From a checkpoint of a small mixture-of-experts model trained on Wikipedia.
Size: 9 layers, width 224, vocabulary 19052, 33.5M parameters.
Below are experts of layer 3 (counted from 0) of a mixture-of-experts language model. Rows are named router (the router's row for the expert), up (a neuron's input weights, with its number), down (a neuron's output weights, with its number) and show model dimensions 0-223. Each number is 128 + 32 x the weight over its row's rms, rounded and kept within 0 to 255. Numbers have three digits each.
After each expert's rows: "gets" lists some tokens that make up at least twice as much of what it gets as of all text. This comes from a sample of Wikipedia text that the model never trained on. Tokens count by the router's weight.

# expert 5
router:166120206162172165090139119184100156159113112153154099144114078144135095114140162128096119114105134170196162131133082095137094181143125139138111136133111138133186095101146117172149052129147105127150107063107042068132124161098157145120108074132039156091113143088102078153070139121098188188111158080104152134172088176067122158167128167082196157146105096130101166144178115076183109154152162164156116118152124160115101151166093121135088115090057088145114100141122129178145123176081119102162111132120101150118111141140112106102147108112093110103135134161155105135139117120151165052161140062081121136128075117117135125106052146120145125110101074165093100112101096111151123084153
up0:175134109107141149150155155113128134099123116144091068135125150127082113159161077123184182173083115091174105154125090144127118128141101145097130117113135138139163154134128129141123143086140183053107100151146146185033107096127106145081154091133134107083132089140166111115108142112097114151115081178215135053153156092100122144184131193161125129149075126099173146103113156154131092112133174096152205138137075068151131149139117152143109148173106119094081061193154192123116100159106193084151117198124196084090143172147073111137135149134130210097171135154111098151094152113123129132147137158088196082180135138144112104133126145091097149071137122099102111150135103089140133110162
down0:150083139175161096110143165122170124132174041099142172112112143150120163142135098095132111127116101173161094136149204126141162113129160127171137124166167144096182130137110188115160082101118140091116090098092128146128148125153146160108115099150071156147135055126149082142085169151151158112132103151174149101108151130058171077181120122141109091162143116115109188141082097104173091145079212162132103117127136118118156083169081144097075140154155128117087149225109111114154090165082179106150121112194097118106122129123108117092119122071169161161131160099115121123179133143195103112128143112096125127107125182128077158123136081165132189170126067114159150039127116103107068166149
gets: " |", ";", "'", " University", "ers", " States"

# expert 20
router:132153176202101114150144113119104131086145084132145147137106106140140133130087122131087080143128112162123147147119147156081107126093140135104157084171117126088170126133139140111155167168102106083136078103158143077168122082149143095101139149153089091127061168135146064178105193060102067100185171144128115096161126143096168142171140086123085139135179141110142079175159111101140135095085115171141112126116129109063125103111173183165065148172128106100080161154146186096122116178148130208150081139160190105142112120111102126128100187123155159139154063069158118154136088107105078089126151110179115140079138131126129099111188121184161087169170151157121129111080154185179109072160
up0:127054081122124169182129153124201144148066147094110155145081114152151141108167108163103130185152100138139065162137111132172175107149137117040133101144134115172105132078136110138139112145131103132139146138158103123140079127084141117143099092174156115137121088093143113136148115092131091113070190079119197066103113122107124144124158180117131111132131105168106114096137136103146094159153076163143091142089098163158107111163093115155095166179134082118152094090151169108086155175138104087161107170170124141092156068208082124101134122151102194101119152137070086163096176111078188134138073101124105135106166137062104100125084150094130131060104115140109113092132090134135220104169
down0:065129173159145109138167182167096099150154115176116046120104093157120088097126145088102100181126117147143081050144152129082218134119137121090108136094109157104098138093189168166097101101139145130129081101120117122140134155106107145126150069164108119128104114173154084134143122138169143179170192127119062165125123116122126150155131155112098154104152130145154096122127161221130091169163099114118117153100171123090113134143140095140162138126136190166148115177110092241104111078136102060071129085151106138096158091147112151114085122085130193130155084110093121093107126149135083073174095135095089160080153142081149102123152145082146131138151125138106128116184135152066166162171
gets: "9", "0", "1", "8", "2", "7"

# expert 28
router:158110189111203112135156109149173143125118120087121090172138136102176150111114111065124175188118180110076120200113085092135116165155099103133148105144142161135148144084114084118155103136120128140149137137134089099163148140144162093134061080145062095190115176161141123113129123141077130107077113069165152157123114168153122098177037202186160111087110142074057113176152143105174163137131082114164118100142161085127128074112146118148136162108077126114110198113113177153086124128067135107180145127159162091117165151130149099098133147160131108160088141122171108102095174102091115112138147135166138118144132207108190145090149102109125104163109150156117119115112116081087182109187
up0:141174171126085122092187152104134055192165159151137125073171104109155170134100105103140044153088123136139213158194119104144075142142137139119111101116128171115065145136131086142094148102133139125107050145147109161066109139075041041130139142098121156089085140082163182157109124120129111135166128162119137131131180122073153140146133139105113127090188106106122091115098158145056114080119106114141138123105134086095144165101180100131161155104165114111150099129138116077119140141181166089084077118109102129130145168094094171139139162080147089138059123115076135117105151130168153135074145140082105109112130129173146133181090145104096154159096118181072113140125116162176127166095
down0:134128158106141096130131149068157151166186106158114246144105163083074162123110166098144138189060124129139122106182078050144112117138126105151119162108156178127156120162137114130126151097131143133130107134097061093084113120059128105196092119095150120092121122134131106135113115153109130135182136119144121145124105186099166108140135062162171114095077130117211068086138143061136152114072197094131124150144119077166099180117158126104165139112109070098144129118150124100168112127120166121115105117175107148098134106086080109150161117107129107154145118140115100122130163121147135151124135133226129068185107164169174103174168181112126105094102038179119147111159144105102136131146
gets: "\n", " the", " a", " The", ")\n", ")."

# expert 17
router:143186145177141133165102070147115121118126132135190057113179131099132134118136117127155108080098142189145161130142173121166081085109114145160099159101140134144133083112106182162117074089095106151160087086115101156135108154148155151118192078134097130154104156072143105128146128177146140143122157159164145141162083131170141146095141185088154066112132104125084141180098116091160154113106144193155181083123133094108140144063092093180104058157092142144130061126108104124141096171096121051159122086169127165070132113100124125034121123129126130162140164127163132096135135077185091104129124082070166178158142131125143091188093130128082124137106148177170105057094110178121107100122
up0:141122138136145134100163190153180134109172167186068163064075151095173119124166186114101120149132179051127143094126127175134152095137147080148121144128124103166121142117082103109074113117100164114119196109111207139100111048102178096128156177054108113098148148132093173158122102114113152138139114081082139201095111138140169095089123127140071099109110070182124122118091138132161055112136164129158035151091090082113082132131152138168109104138112096134152093213105080135122161119116148112110072095120173178135137122159137105158117118169117086138127135076085143138174128117139040121121125156109145143150100153107124127082098125138150125067147140133137139118103086148141089167144
down0:085151095152205123107144078139115107162128120099127137088117053136126116098135212138158171150167084076110134155110119130123087069059165117082111162118061101069110105119139174148143106176164145119135170065129118123124092115143154127106165125084104112124121117163120136092127093139163107173115180090104125109099133143140172119121178128122077101140178148154129138135145138197115123125163158135125070137056113150107140156169135141070111121078115082085100160172109166115156128140135104182104111098094049173115137126141107095160153097145131135051205119065134142157166091178154109078106113144086165123087103138161093157152183119113155068111055150182147116127109132152120110089075
gets: " |", ";", " |\n", " –;", " W", "%"

# expert 19
router:111151083134120133096199101140106096130106160090095112131118139176085095074106152192120155163121116129095105120125124113109148098137131139101101137132110067174094088083099138172096096133149111151179102118086128068138149108158143113098169177137085157209103113116092183101162124123113093083056110083172164123124115108138134165124112104155205145123146143179118108138076124108110153135084130119085140078112158111206134151047093151146063144113111062158169114145193163115131125117169064192126173145161116137164118141138189170132109149083121054100092130154145148133098110127157148179106102107135131103084088136082091093161091148112150148143147075168162070134133180101133183159153
up0:086122111135137085117125093142124110112105124155111129123130070114125119181067031085116129092081181093115061169100137115107102102106123110131162143146052139091129092152111177133100116130184151124141108117125151128159166107186095102111135158090199084101124090159142154117143115170132185101100145166095105118150114173132177149177136188084135128111087085139180099109108104153129102092133072140108149159133177137139156138130115121124102121116131181107137140183131175080139128082156125195191164181102138130102174131115143114116103147196193138062134103153127155103181107063069097131152103153133104105121112121118162168117135206134176151044077099108122125179144113192159153146159
down0:154152159152144145130145094126116182118086072120133151142145113068122139165119114113082158118159083098139086121140145199101158168125124133198134081158145114106157116128148148079120145146163137120129102116159110134141161162173084111130058098112183199067150166145141114209066124071133126146193129227156149176175143115127119138139148192164094104086152104161158074214122172160127133117105105142090136139114162112132082162147104150153144068135104145113106182116178143065137099109167117125151098145083161189169131117117069076135121158166125112145177123185090119115142116151067094138142166093101100142126126121143101106106136133163156129164132109208067148163126122116070151127126
gets: " of", " ", " into", " +", " be", " than"

# expert 11
router:139155164146115141101137097096121158128129177127113082138102136114143141125122146099088126144146128127106166150138134109155038160095149147113140146099146131117208123123179084074077141135111113085093177107083105141077168106131131045100137166137093186138170171084105133087140163117091091187081107126089093132102109152041166145086080084150128113113116098107099157162147150171155087085121125174133141124087089166107128113169159118127099142150082131048112144124078090134147168123130172183138138106129134153156136103126037122075112111132122115164196107144123090113135115112184139070093078157145051110092180192173109124083113143107172118134101163138131098079074115130106127187165
up0:086115118140143151162155146119148133134121140093096115087103146140165088182133114168146103137136021121136144115132076122143124152129129083050112169091151168113114147193114234083077192166138098156138109167086112134138176079130102112100159142048111105128109118116164168071094139086127133115155171113085164127139069109143127138112154110126073166197149121196161128161144136131091110072129129122121087145176165095081135103118187112138105163125106037096140160083097171158089132147133119154065089137139145162132074121171123078096139102121156086092138125121113076175116104097149088145117122108129105179143126104147062156133134134154163126164121164181092108086148122102166157111102
down0:133175077139121165088099087088067156099121183116095184090100110093125069144066096187141103092147171149085098070110157074145140118071125174100206095098151135107113142176159119151168137106123139102128152098214148093145128065089105101136108088118131107150116139148085146016160118097105153056110147097125151100166130177186137148099157078100115148079107126096165136153167123105078147124083127106148170115165093145134125120160105148152153079109142083159147104126191097161127080131142155219140143159101176124101107140112142166149167118135106097107184107138125184113119130172171094176127136104143076174092114126122113126110139127153115127137107121130119121080070129119126136122173
gets: " ", "–", " [", " New", "и", " Fair"

# expert 21
router:108131065140192105155168152131204200100155133134122108120154110104123155086109148151156148139172135084099105134104111131150175102136154106109097160150113087139117178145103169130087102098137089144142116130105201089115131085143156120119111092103161101097132051161179189183091139097101136094135175058135195124099182080122115122161083174141175142151166088150168107162140106174110143100083120140129142178112146160179141127116132154148182200090104049169120096158130140149113080144132097162116159155159101116108100168138156160173162177118078077128068184131113128145144090134123158197163114158146108114110175132083100101116146137124120157165144138160119145202177079092145164104126
up0:141185170176121089135135112102117147138107166181115138103140106131063110104199203060165127097103119071086123108135124090067109079145148079127175132122132122170078144157071151130118117170131153112147091068092142120112144133125118095111149116126176146157128148114143194122194102110160165114143148087106094128076168086121085144169162107141129150138162182185100124157087143135132115140136088159161173105063108161083124087131159096160152138149107108155182115077147088138159102115121098162151127091071138154128146096129119154101077162121131063104066130082090071146101171096139143128135139171169062080153111132129112143192080099086074099202137094129144187118121116109161178131123
down0:125117094098123143137174141126131133178163147094155201146100146121121151105154097124145152116207157190125136196079112124124169206171115178093130136152141197130163071106137106166181112043118121084135070152135122133133141097139145115142113126060158129112145093078137183172113189138106190095127121100167088085125161111133140129133155163130125171115171126182119147118120135128168164124158137100150122106090086113126103107067123155130113093089117188104110144088060153135097144173145180139117081075148123125094163159149132130157156131119096161112226152132174148176115102093155155106128175136128034122154163087100118146128101100124096167149133162189159084152123107079140191126132
gets: " of", " with", " to", " from", " for", " in"

# expert 3
router:159111123072145155071083105154188119065113086079145066113132100094161126141063125169106117091174146155078116143094100103097124184086095143117146085153115097047177129151111126105157106124146109073109135147153110152158140083106116114093088167130110122159106130190122099196073141164150165132153102193149118130202147138137110140076106095191101115121098189080168158151173077128146102115104165142158139135128112145112088132081099156086096084174128173095119175167114094141078142172151205131178131084093170106143139139104108105078148134110161154109203113164076114156082105115103160106173155167163123121084161143107127109160110130113148150142151105145111077092180143147109106141115
up0:162121136170079082166119114113175129158163084121168104092162089156111127126128134132135186166116131140086128049136157180159124094103133129141147112122123127137117136148084089125165121145096158090158096149134173107085151138112160144124146104122186109194084135143128184130126164120084169189096059126162060094099162144152177129124099101064125086109136144136118090062112151129083136191111121155094160096109140099196131130081152039126127101077125162183136075146154106160081100098111135095118137082100100136140138102102118134115082144148167081151124146128125167120157152099157148221123150067135121077176160100095076129125155112141151074141187092108142090114123170104192146108201
down0:135137097039134117130122122094172121159125186089152073113111078160151080169094204179159083131163158123071136128140136178164129126144105091157142150142163185082102135160104152155107082139115158114113100148153157132123130187078145118126074073076101160175091101103123155121121153153066168128118122092153117090167109117176133111123089151154082136131079122094144086143112156143132092107078094137099113125167105135116076120146162100148128165159113183112151180117145079159128096118131121145147169121096108121088076177080082143135113109140192073098148158119134132191161152095141168141126102159194146112179122103214101150095156220157120143151144150144156147102104060107101151162174
gets: "0", "5", "6", "4", "8", "7"

# expert 2
router:166160110100114151113204093104099135095112164112156112148114102098124084129171161090166096163116129096095119130105131102147181118099183126106115124134089109161138117102124098212123071181130106166134112066168054149207097141175096161105066104137065175174127166093143136110089075146162083186105166127142152118103164145172136123088114077119149107124104182120145177071111111154089145167141114147099078111155132111095134107137157066138082116113165126140160151164162156167110126148053078101178137079157179128109126125094133145032119100121148166122168140144146158125016152137150146093115181101124126162125139141103149101169119119091128118130133142132123133048155112106146123150132
up0:137151121059098178130142121195114140103135148120106168137165168119121123126122082126146129129110082152167143105130128144111110075160119098192115138094137158133084110076225104140111172103149101175142071146148133133134143083111142096101113156108128138131205096154142096085145153156133140178133123142182198085170132167104159157156137157122123119201137138200169110091116120149087075164133103169090139126126219151133120103150164165211169120133132118145127082141119131075110115116153150126173186152141111068086089122126113117117057139162155095122088152113122176076132169123141096215103157081074107166052122099096087117143130106108149141110158164141154178152091181143110103097127
down0:130151130123162115179124174108189086119115209158107127142158138123096132148138143108168180100182140118096124172106118200140120112078030070111134111157130138092103079115128145161110180154108108121104058108120157068102123192169078104122112170133128118071139155112160099120077104114090130137178082040130107107154164088166111128060137091146104165121110101155148139095132095185145068145201197114185102183082150177088154099098149133119085137120091155130133150129158122133137109108080118142097112191155125132170104145168135116132081157102093130118126105113173079125149126118154133138099180165155131156136102136102147111156078136151146124138160121109214117122163135140110052138163
gets: ":", " |", " ", "=", "):", "|"

# expert 13
router:105124160099149079160095123136134148109114095165153111129090144176096067179139063166170126155137132099125190047081129075105057088142132107086083111177170100120097193122150120118124107144110136095188149099130077123109135156180151087209152094103126147074126125118153140144126079135144055148183101146088145123067112143036108111149054075129091154139134138102146149123113138168101109152172120087148103172143109164101115108075144126149140212088181115106120129095170198143114118118073174146148107160125107163162077101081138136118151121157114204158156155102158099132134172159163142106152122114150074167154163138150118142100115149151131089100105137152126135160171147116150114146117
up0:124130066182178167171137097153172170134184119108095151190080201096162137128104102122071123157102143120149129175136056125090137165152147086130161170120134118138090110117109188124115120134161076155117127145103130095107118141122129113133079124128161205086135175174125142166131178131127084089137125161109175167152164045128107113124080148082137131160104120107140100115147099067088088141168155125144100109120094063105088110128147171154111115104149150139099160158141100056112165148152100134092113163180157064169162048076113110085120110138125104102069183144129125114084109130081117098090084155154162110119129140039149115117122118115160168108100115117089128126135071082065164098149
down0:087121105102145117126185093060134086131201086146133157112151150102131161110096189066122104088162094160122144127082110133090158109093155096098144175132117152158156123148124117073170126080098131141111111152160098096204148162095161123120079140096128138163087108142125174159113085228052154157104135188071175133151113126143170145172124194151152085132111137144152066096133161142154069147112135148156140103178130105074103110144169107115065130148128123115125088136123093103195082155097148149130170119156123156093151157094194086124142164172120149104120123099082146158146118141106099105137095163125153127126170136187161134108139098160134124146161122120063069204079178121120177113157
gets: "-", "|", "==", "===", "=", " first"

# expert 14
router:137074106105195146145142108083151084132113108108122064157159159097171164140096137063130106163120159176062193081127141105105099179150138130138093123171137166081177096121161057094105093087120117127142140097159095145127163174070109126155115125198083089114114177073143068140134126126137074165149142131147048144094148195092107119151106119191066143160122141083091151118203051112179153118130086171139128150127089094082129160140140126170103109110119124115107129118098164143140113182160097161118143116151151140140172124149127102061116145142158168127057153118157096068103176109154092110146149171138114101094172158124115113070108146144068124173135128075166135129122152150123116147124
up0:124154130074088147133177064094163148177109184163098117109116066137142130124183064082144121090159124104127130053126144125084078167187142089080114153085083166129099138145078120116103110086096150100166077122137139106132063109188174093096162193084098159169128112162115152137117173171170102074096151132121101101161106133165119120136168122163102107127220097176145080116098094134119177112133123184135107098135104108187107091113165166123121140143172112161088125183093132124097104130171139122112124144091122138151146214122140181095094105186090107128051151118102181136113119110123122131156092147132062132124115151099123096116151124150094136133166122157085081135158115193109150105165
down0:158150090146130177138148119105141152111088187193200129091096157107156107137182159103146128109151104132144113122162141169107083098109115084117087125087118099136095105123104077105121130120069099080136108185152106063132165082186197054112161156163115180142103089177109077095120106126124157178156159141103108130137150170113127124162073073145078114111136164136152113137075094138071099076107129100141149147132158054149118216084125124155129117173132112114128127104153101114096117118090094120145108173111137146119054118133127074137104156158111150134145176113140128154087122066142143148184114138123054090148135132226118093132132139133124135159089169083112140150057081145184083146133
gets: "\n", ")\n", ".\n", " =\n\n", "\n\n", ".\n\n"

# expert 30
router:092128156111098129109108121078098072144173086112103099098119092104103088123107104055116159192125153169097151137186169134135073165130147112126138157144104141108156086120095106136134170139120103170127159116147063131100118149123147149138180115154065122150108107171140059132117146165177168094073184131130104140128116127191178138071105161133116128093112128145104100162140117158194104172145117145066166097066169142092117095141085098011191101144139137165092119107170132074113107137164155076143098091103141150070113155175131151064125091148104117139155118090173085102130087110163065115092136136078145107104148188140171115145149124102124100121097087123102128180113146146103133081061
up0:129099165092101175110112101090114128116117179127086118084125058106120119151147134160119191148105144168112125173120146069150104170085129130150104154062117130141112125130133164118122150098128140100103125144179146182097174171191153129158133164188160176094161128111198118146073138086141124062154192072122144137169172090145148152129092177123110117151135117104140092189091159123145130076167191132139123088125134163197081193165173136163159126179091158149147128048131069111104099122117101108120120102146114169080181089157162097197129167152112149146082104147091169055135120140115122160111131144108132112104166107173140093157080134149129144108152067167156088079134138125072144138090
down0:098038131099137104154141178072147145099127203157150130206134104125118132122089127159149105062220133102135132140072071074097054054169091101112097123146117169090176119125098142128093167061136104133139138184151111157101122106091156070146118135114158121143132125122124141135148111174099128104139061140155118128172136083098129167096153158182125155149142093156130097143085152168087175131135090116180115124142105147135135119135177116179146105110092181087164129195087098159107081157099101142100099163083163118118100165119125086126113110147108140139163155141095131101148147121072105075184176139116156156094148085129168095143193149118135128135109182057124055154125135100129101144140
gets: " September", " May", " October", " November", " March", " August"

# expert 10
router:165175100126119142153168156122168050168140085132058128164127140143180135106110160105169085130165160158180114150059115095117172092117093110104069185116132126127116151159130158163106173109133102132109172137139151133088113145096110159254077110083155120123116122128126143122149104120118098126107146139098132122134173175108133157198165123097164078132128107119123101070125082122152081111148121178147149133105182157133147154068155106137168185145167081127137117203103134116139123055174117136134178095111145145141109092154141107135125169161133141123130127168109097194153163140164156156220124199177152128147147080109170109111123186145133193163084152117117160168129111177116167131093
up0:122078177118062127129123132139162133102111099124102134093104113204123044170083114085171152101160159134148128126098174158154125181202120150113168172201159178112126117113148139107144102125108127143126182163060075139164122137113114138100111104086134159149130160186161159177106109073159159174147120162097150071172170107158176166086148119128105162159228120124121140141081150112148143131108160187133122135085149206078101149116149124134115094144063189114125118191140173105125131130131124099151119115187155093139134112144062179113124152129091129133170146130104101097123082140106124089143123090118118137126055127107169104078078119109127135139126105145121132081161116115198195085142
down0:142115131086106152165103106138116142167078098115098163125182167142108129141136148142119183180132120118111119178076112096103107117113107106164089145103100113165122075111176152041166120125127143192144158141152094113130187083119176128118155134109085173122124196144109084128163120149081130085153154110143150138174146134135071180116152064197175149192151081124071134158171149178120128173143136137187130103133159104186171086086180115130164069103088150113132120082142163089090149167120114098141098111150065074114142155178181156150137137087088142203154197108138146125110134115104161093155082155155113037119112115082138142136090144134072117108156121121116152150109133126115197130138
gets: " and", " the", " by", " The", " or", " but"

# expert 7
router:162147128108077143154168079116124129175123102066123082145157141172135125123149143070154100118152138176192152177094133092166104158117150147136104162122113162107147093146131139100136142214122126161121142102086116141112126149112159141167194151124057156147139148089131110123148089115192143134108092126105065075167143157121107117177175036121135130137117142108110114118129112124112108133138151190169124201145165144127112118158122075111081151141083119080123169082102132132136165135174099136143123095196150133086152100155112145201155188124065148149096211133055122200125134141154144095207115113148123135101119046113168108158129107122118120139099146137103146216155112173151137165173
up0:116109132100103168132144115125100111110147077112228109156127160067120171073163162117140136127090123134116128133128149145122108121135133107110161123042165126138147072072133204094098125084105100137163142095139167093117174118127162063133115172079193196197166129076132094115138115170122156113134087139127173124163132093140167112096161119117153099086138116129126125125073120127096162091080118097140136103204168179088165149082181123054099137127211114123097140077121109142096144097141110127105160144156137119113140091117119135098140055137153101119128133127134154104121116087130144175126076144142135124163161130055149119151116139124114202121158202102187141143088043085132089159164
down0:136108183122188099170097142151103123078106124179102119136168149111140166124112145123128157098157122164137103186130185122082117115090097082163104103113129125112114100153137131134171134160143194121113128164112128145152099144189188144204101142137146108099120146132107137134100107043120121122139110089105138094102075138197132169066114165185113145126084136098099130084138062168127147145158105141128101140145036156140121085089129098081143091158138099124117154119129133126132127080103072118121139131148143119133121110173156106124068117128082131094113075121199133174082136114153158158116184120201193140116151122115037163161131165129138126156038156117122093118169089172218058133126
gets: ",", ".", ".\n\n", " he", " He", "),"

# expert 15
router:073109141187065183087147116128070110083143092122092073170180139104108167100160100096144079172095107158162148123155153179164167098091162119135140158112135141183113126136102187153130099168124137129089158121147089151148099128184148134055147143137142157140127122168126151130212138126173154172154174125097120180097137127113095151176151043141166157085139153169054125126096133148122137108089098184152142123122105094127136121047160140165164092186131166150150141094174096097157148110130146096080121098147120148068117151144124112136147086097148079137136140099163169126048131084145098147118025110114174107154137158139119142136173105114088137110145176159141163098100085121104090161113
up0:146150082084119190146185063088106141125160123169095132188111155133129067112106160133190143124071139097112145112117110122126127116073176099086170145078142096143102129073179110196158142119187117146092149110134107154140205152128150167129117157112080114147115130111142092101079128151156142120100108088169139094094127101161095116076091151058169068139139134166186147086109128133109069140114106066120121122162177133139100154179058065115115143104156123156083152142123161119130124127144127116163106146173169085147197120146091197107122130152076160116127159102134138129117095140099080138104144131129097131130075069187075101120139158138136130090074155136169090154098179072066136090096
down0:148089115109111192145133091134103101102131094132185145145158095117132117124065151130146092184110163192164149037113107226087068155096088105129157146146113132175170120115153114151119172150145141178119070111174140096127101165198107148095157097103069124082156120120130072166146151196160110145168122153167177053152086097202147136190080153108113164096097148143102161149156122129111100124103112119081145146124147129112116120110177110084131133091173118118179162131107123139179165129162098121160184158154095127156124113138111136132107117152172136159176121157129126141179096187111170084056176134110136150135136132190135179059152107127109131109131165120151089143077127094114091124151
gets: ".", "–", " ", ",", ":", "°"

# expert 29
router:112152052142113119104120148090180092154083164139118087128129109107167117128116167112146076140108069216092130127105146105109203124112153106136174130129106130134180131146143142166128189039125106125094132115190141138125077099104096144186064140139106114083123172104137135097151116118110080106080092153144117134117092145081090159048094108149138075113117150158104129069105096117106123125105162132173066143142117162128145112084124112143146156109173098109128131110165094122137036171131069111141126086102132141125090095131108110144120102143138123109134169172057096101129140087081143178193160149179138120090207118117151107163139123146126163142105096126213190105173072160149127144080
up0:131115145115180084104169076122141179149102175168140169111141139119142173155082142056129130094098125105099167113154130063144129088151039114190097118084109191108086132060057098064155146135178154127174123135126130101122124145075154067083133130170121150162144151117083106141135128139123216120111163104097131141178211161121130112122128160101098111112175157113099128149114139122121162103117099141163148117135170110182160138100112136125072053144132113053085126133134110117132129143091099149129123145116069067090155160134141160138072127133128165102114120027132124059121169175189125127137131093115130162144138120144125127139103148148090142163142121087157108106192139141110126085201
down0:129190186174084107148142114146126133106151093167131056107114158115071087179101151133098104109120104227131131148173111147096124125112124110141095075043153105142135127125115122106185215129153122117150144162112115049182207138110110121127113097122165122117141150124187103095151110103102103150064123112126110169113092153040088150144191081089149123085097112156131132132116162114141148078141151142133086177174090142108088134160109097142151148092115089124085167150148137088086122144130114139158184086171189067153140134148145077162083143133104154116100114121108078097141189128166125136127143092115136114144130125145126125131147165144066159157098118153120152084198130132167041151115
gets: " as", " by", " for", " the", " \"", " with"

# expert 22
router:205132173110156174108153118086118128120114138073143083199102112068161130130085135080125036108119123130047107165161119069132115110101029132034124055093168114113157119105127072143135124123122130121150137080171132133113130142064116123091142101170158112174172183172105089122110094141116094151118120108192089169186167142122169136110129123144124085110095112093137119142162101138132083118105083175130177098133082106124137114182092138120125058143065154124106161134090076129149106152161152164139112140157121113108144178120097133111140124124109148137141168111113122030139137115107071097152142133133129143139098169139156130074145157144091125172110132105135187083058124145140102118156
up0:108137184046108121160144188160130101082131116161143131165111117112141166133183102097134116195125130118169103154066126161105169083115055149167050176095074083143133137097117116152079127142133123097134096083162138171098095142165196140139175147126166123122142051188099101158150126186096115114112132125127138185151203111085138122130180163123146166154120115072160107072133169129186144164125109116160148185149162088093120129114114121141127128142152128085094148132106122154149149117114179140128134115140149136140074123111131123107122117067032141147120183161052154140149063144108202081135140139124133150119106135115072123136098142128130134163064171127117186082112110114131144184100
down0:084092116128172113156139060198131123102160098136103164112142100112113107126123170152021124143106148182113147115165176140164072076154143070176118138194132131113167161144148111130143130111110088158114103119158142149115137085124068154075128175136067151077108135117205149167113180140124123097081178125146117068136118134177092129121104114136111081060181091067104135157102114118123141070128213135126163119132110148131153143128119118133113098076171131102106148106136198119166092078164159102183117129099169109139167154076070110149140139108160104166103167088128146151075130115093135174134131136113170073104139174110172106164130134122114203119110139136167116149167070096130172131157
gets: ",", "1", " (", " &", "us", "um"

# expert 0
router:117106152089114138091101110142122146082129167089145097108117145131153156118098136123149123128055105134162157126113179168166097108175068174161171127101114107117106096125096071148090112096175158143103143103125089181166184160114074128094163155149071129125119130161129110180104086101146129119148101135125084151200090092133123142115173094133097140146183177156098138184105123070102085144143136073079105153167167122101092117169123161111103115136158192161141117122108170122169162141197161152131103117136094148191198087118171141170137093077211180103139148097099152114135157156107092111090140088173127130177129110125161122190059093096132151144155146082085113095083161172096055148136
up0:061145097160137065171084146127145113143143111175128096139159198138124118091107104115171079109090089134141133121142120059130111201158137111118166120154161093159102140128141113129086171147088143034102081162100138160140106089109132148117135088095113129073069079110163179125111153097177136129077081149104173117101206107061140043157151160156086118116130099173122123166139124143172104130134152099130080154134085120112153166120157121108091160178083128119100078111106154113106130081109136144192169084137137133106126135092139072088070159068159102078062210170117115138119114092106131142110128150165135154095153101111105128102139127103177152097171075083167156127133089156125117111115
down0:090163109119120071158142151120132139147156124132180080163152125145153123089073134133100091118126099151161124114115129151104192147115137129123158117081090149125096170168133075154126091146123114152103122181122067168119128138185140149108077063109094156085105129129121204150091139147152076126103064201116128115100109140051148105130098089153140127104138133085162079126135108080024072147060111140082118121076125103212156112145117139163159146111120207137156124145148122140052146077147140121081110126151091107146174091118135045149158154121162155164151161118142121149145117116135124193111103093110125185143112132109104077123152141132124101129166171154142134150062095140040132164085
gets: "N", "R", "B", "C", "D", "M"

# expert 31
router:099161110101119093144030112081142097132162101201084087073104071115081147130119122087087097182112133127159136064126178080081130152132123094108149118153152170186103118181127144105148107175075186118114144098085169133093131162067134102145077124154098196131103124099163153141157129142125108091108153125146134137132105174082121105103102118176148160133108108129123142141160107138097091154107124133123094114148118198115145139121155107092166138100163097079112130109120108103117102124184089091113125112055144174090129151132059102061148084130142129108127154094145160096153090139214083143131131155060132127143099125155154128118155081135152148117084142194180176115180110073122077101053
up0:068169126156115091120124174129155147159134121147075120133135082197112185136194144128169134119089150133119101134164036149068139130143140147150082143128131096144091153082106158155115156131175185105122153113117108138112044136193125124129136143114141054099163111160079125104165048126125111109077104131131156117134153173135127123168157124161111152128121056115128045065127091194149121129132140129163123165130160131171184179130119113114191060062114137111137099157123090141194092090085105128111089105168098140102147148179094112109151095115100115114130069088178146160140206101112132139124078171129132111133137126084120112122113144062134140130180163136124122085138104075149180139168
down0:130121157159135161122181083154138149138129097095083175145180105157102165090143137070173146090091097155144156098131151061105176169249132111057132093164126123123084157080109127145132149128079117097117155139064120133117093167157163100149094144109111104134140136093156131146100077171116098177111123117141092172180124091144125099093089163169168098112121142111098184129141146130101114130101124108198112126205184109189159179135118058089070152113096122106131180147143162122136091106056165140090148099151147143172074092145140080127149124131069168134135120091128142141139146157096136130136120143146126176208120110120159129159132142149091167110163124146140131143177116063117193087090
gets: " in", " on", "-", " at", " from", " released"

# expert 25
router:059162166184180108065126143124080141075134078152125089124140130081113122132094092166138142096078104114116134130192134143140118122111074136151142137082106115127121095122119129079124101127098126167172086113131096144157158092160148115088157157112113154158114127216168072149122146127160166135217126156147117140203125105188130167153083122131104113140149166092171076170141152127108147111144125175172176115108136073084174159051100137086073059158122183151126131110077100134167086092195197128115112115097181144111074147125176100123120153107122091181174075125128117150123140090125147109088150081143171180120151176089126118158198083115151147138158155162107132143136132107136107140137
up0:144130151155122149083130158126126115082123092141102189177094144161103095145188108167011121075126140117100090151158148098184133142153087133133147095122108146209107127080131109108122105207145139099144132096133133064095101123132149136141064123123153089169134129152129161101179086160124119059149133100126087173103126121126115101084147113156083148107106071111120121098147126108086172189151164125134141101194175099169112139162095081100111121099131124127186169094161111184116152158154098149126159080158159123137123105191127165132085101109161173145134112069198110141104092162198136143126099085113139106145176179123145131136070176072122131132159075068099102157113139112082140144074
down0:135119131175130134137096134126202147079158122125132091082100076106158153147136130083065105149128044112142145122152128118101095122079109086107133121138160171089121142185097135149163096105098129094172106170107154114124114129160146118118120129177096137138118149155163161173109139134134147173168162121029124124112162099130161123102156139133107168111125166139222141148056123142089147114138141124144130144093120131143111194152066153119116192204208164062081173127163125094158126130174114129147085151111163133121113164150152081131105168131138160180169129147147104091158169135089195141089108143199122171116088133200104065096125115132170195142131154156131069173175106108101154131102
gets: "0", "5", "6", "3", "7", "8"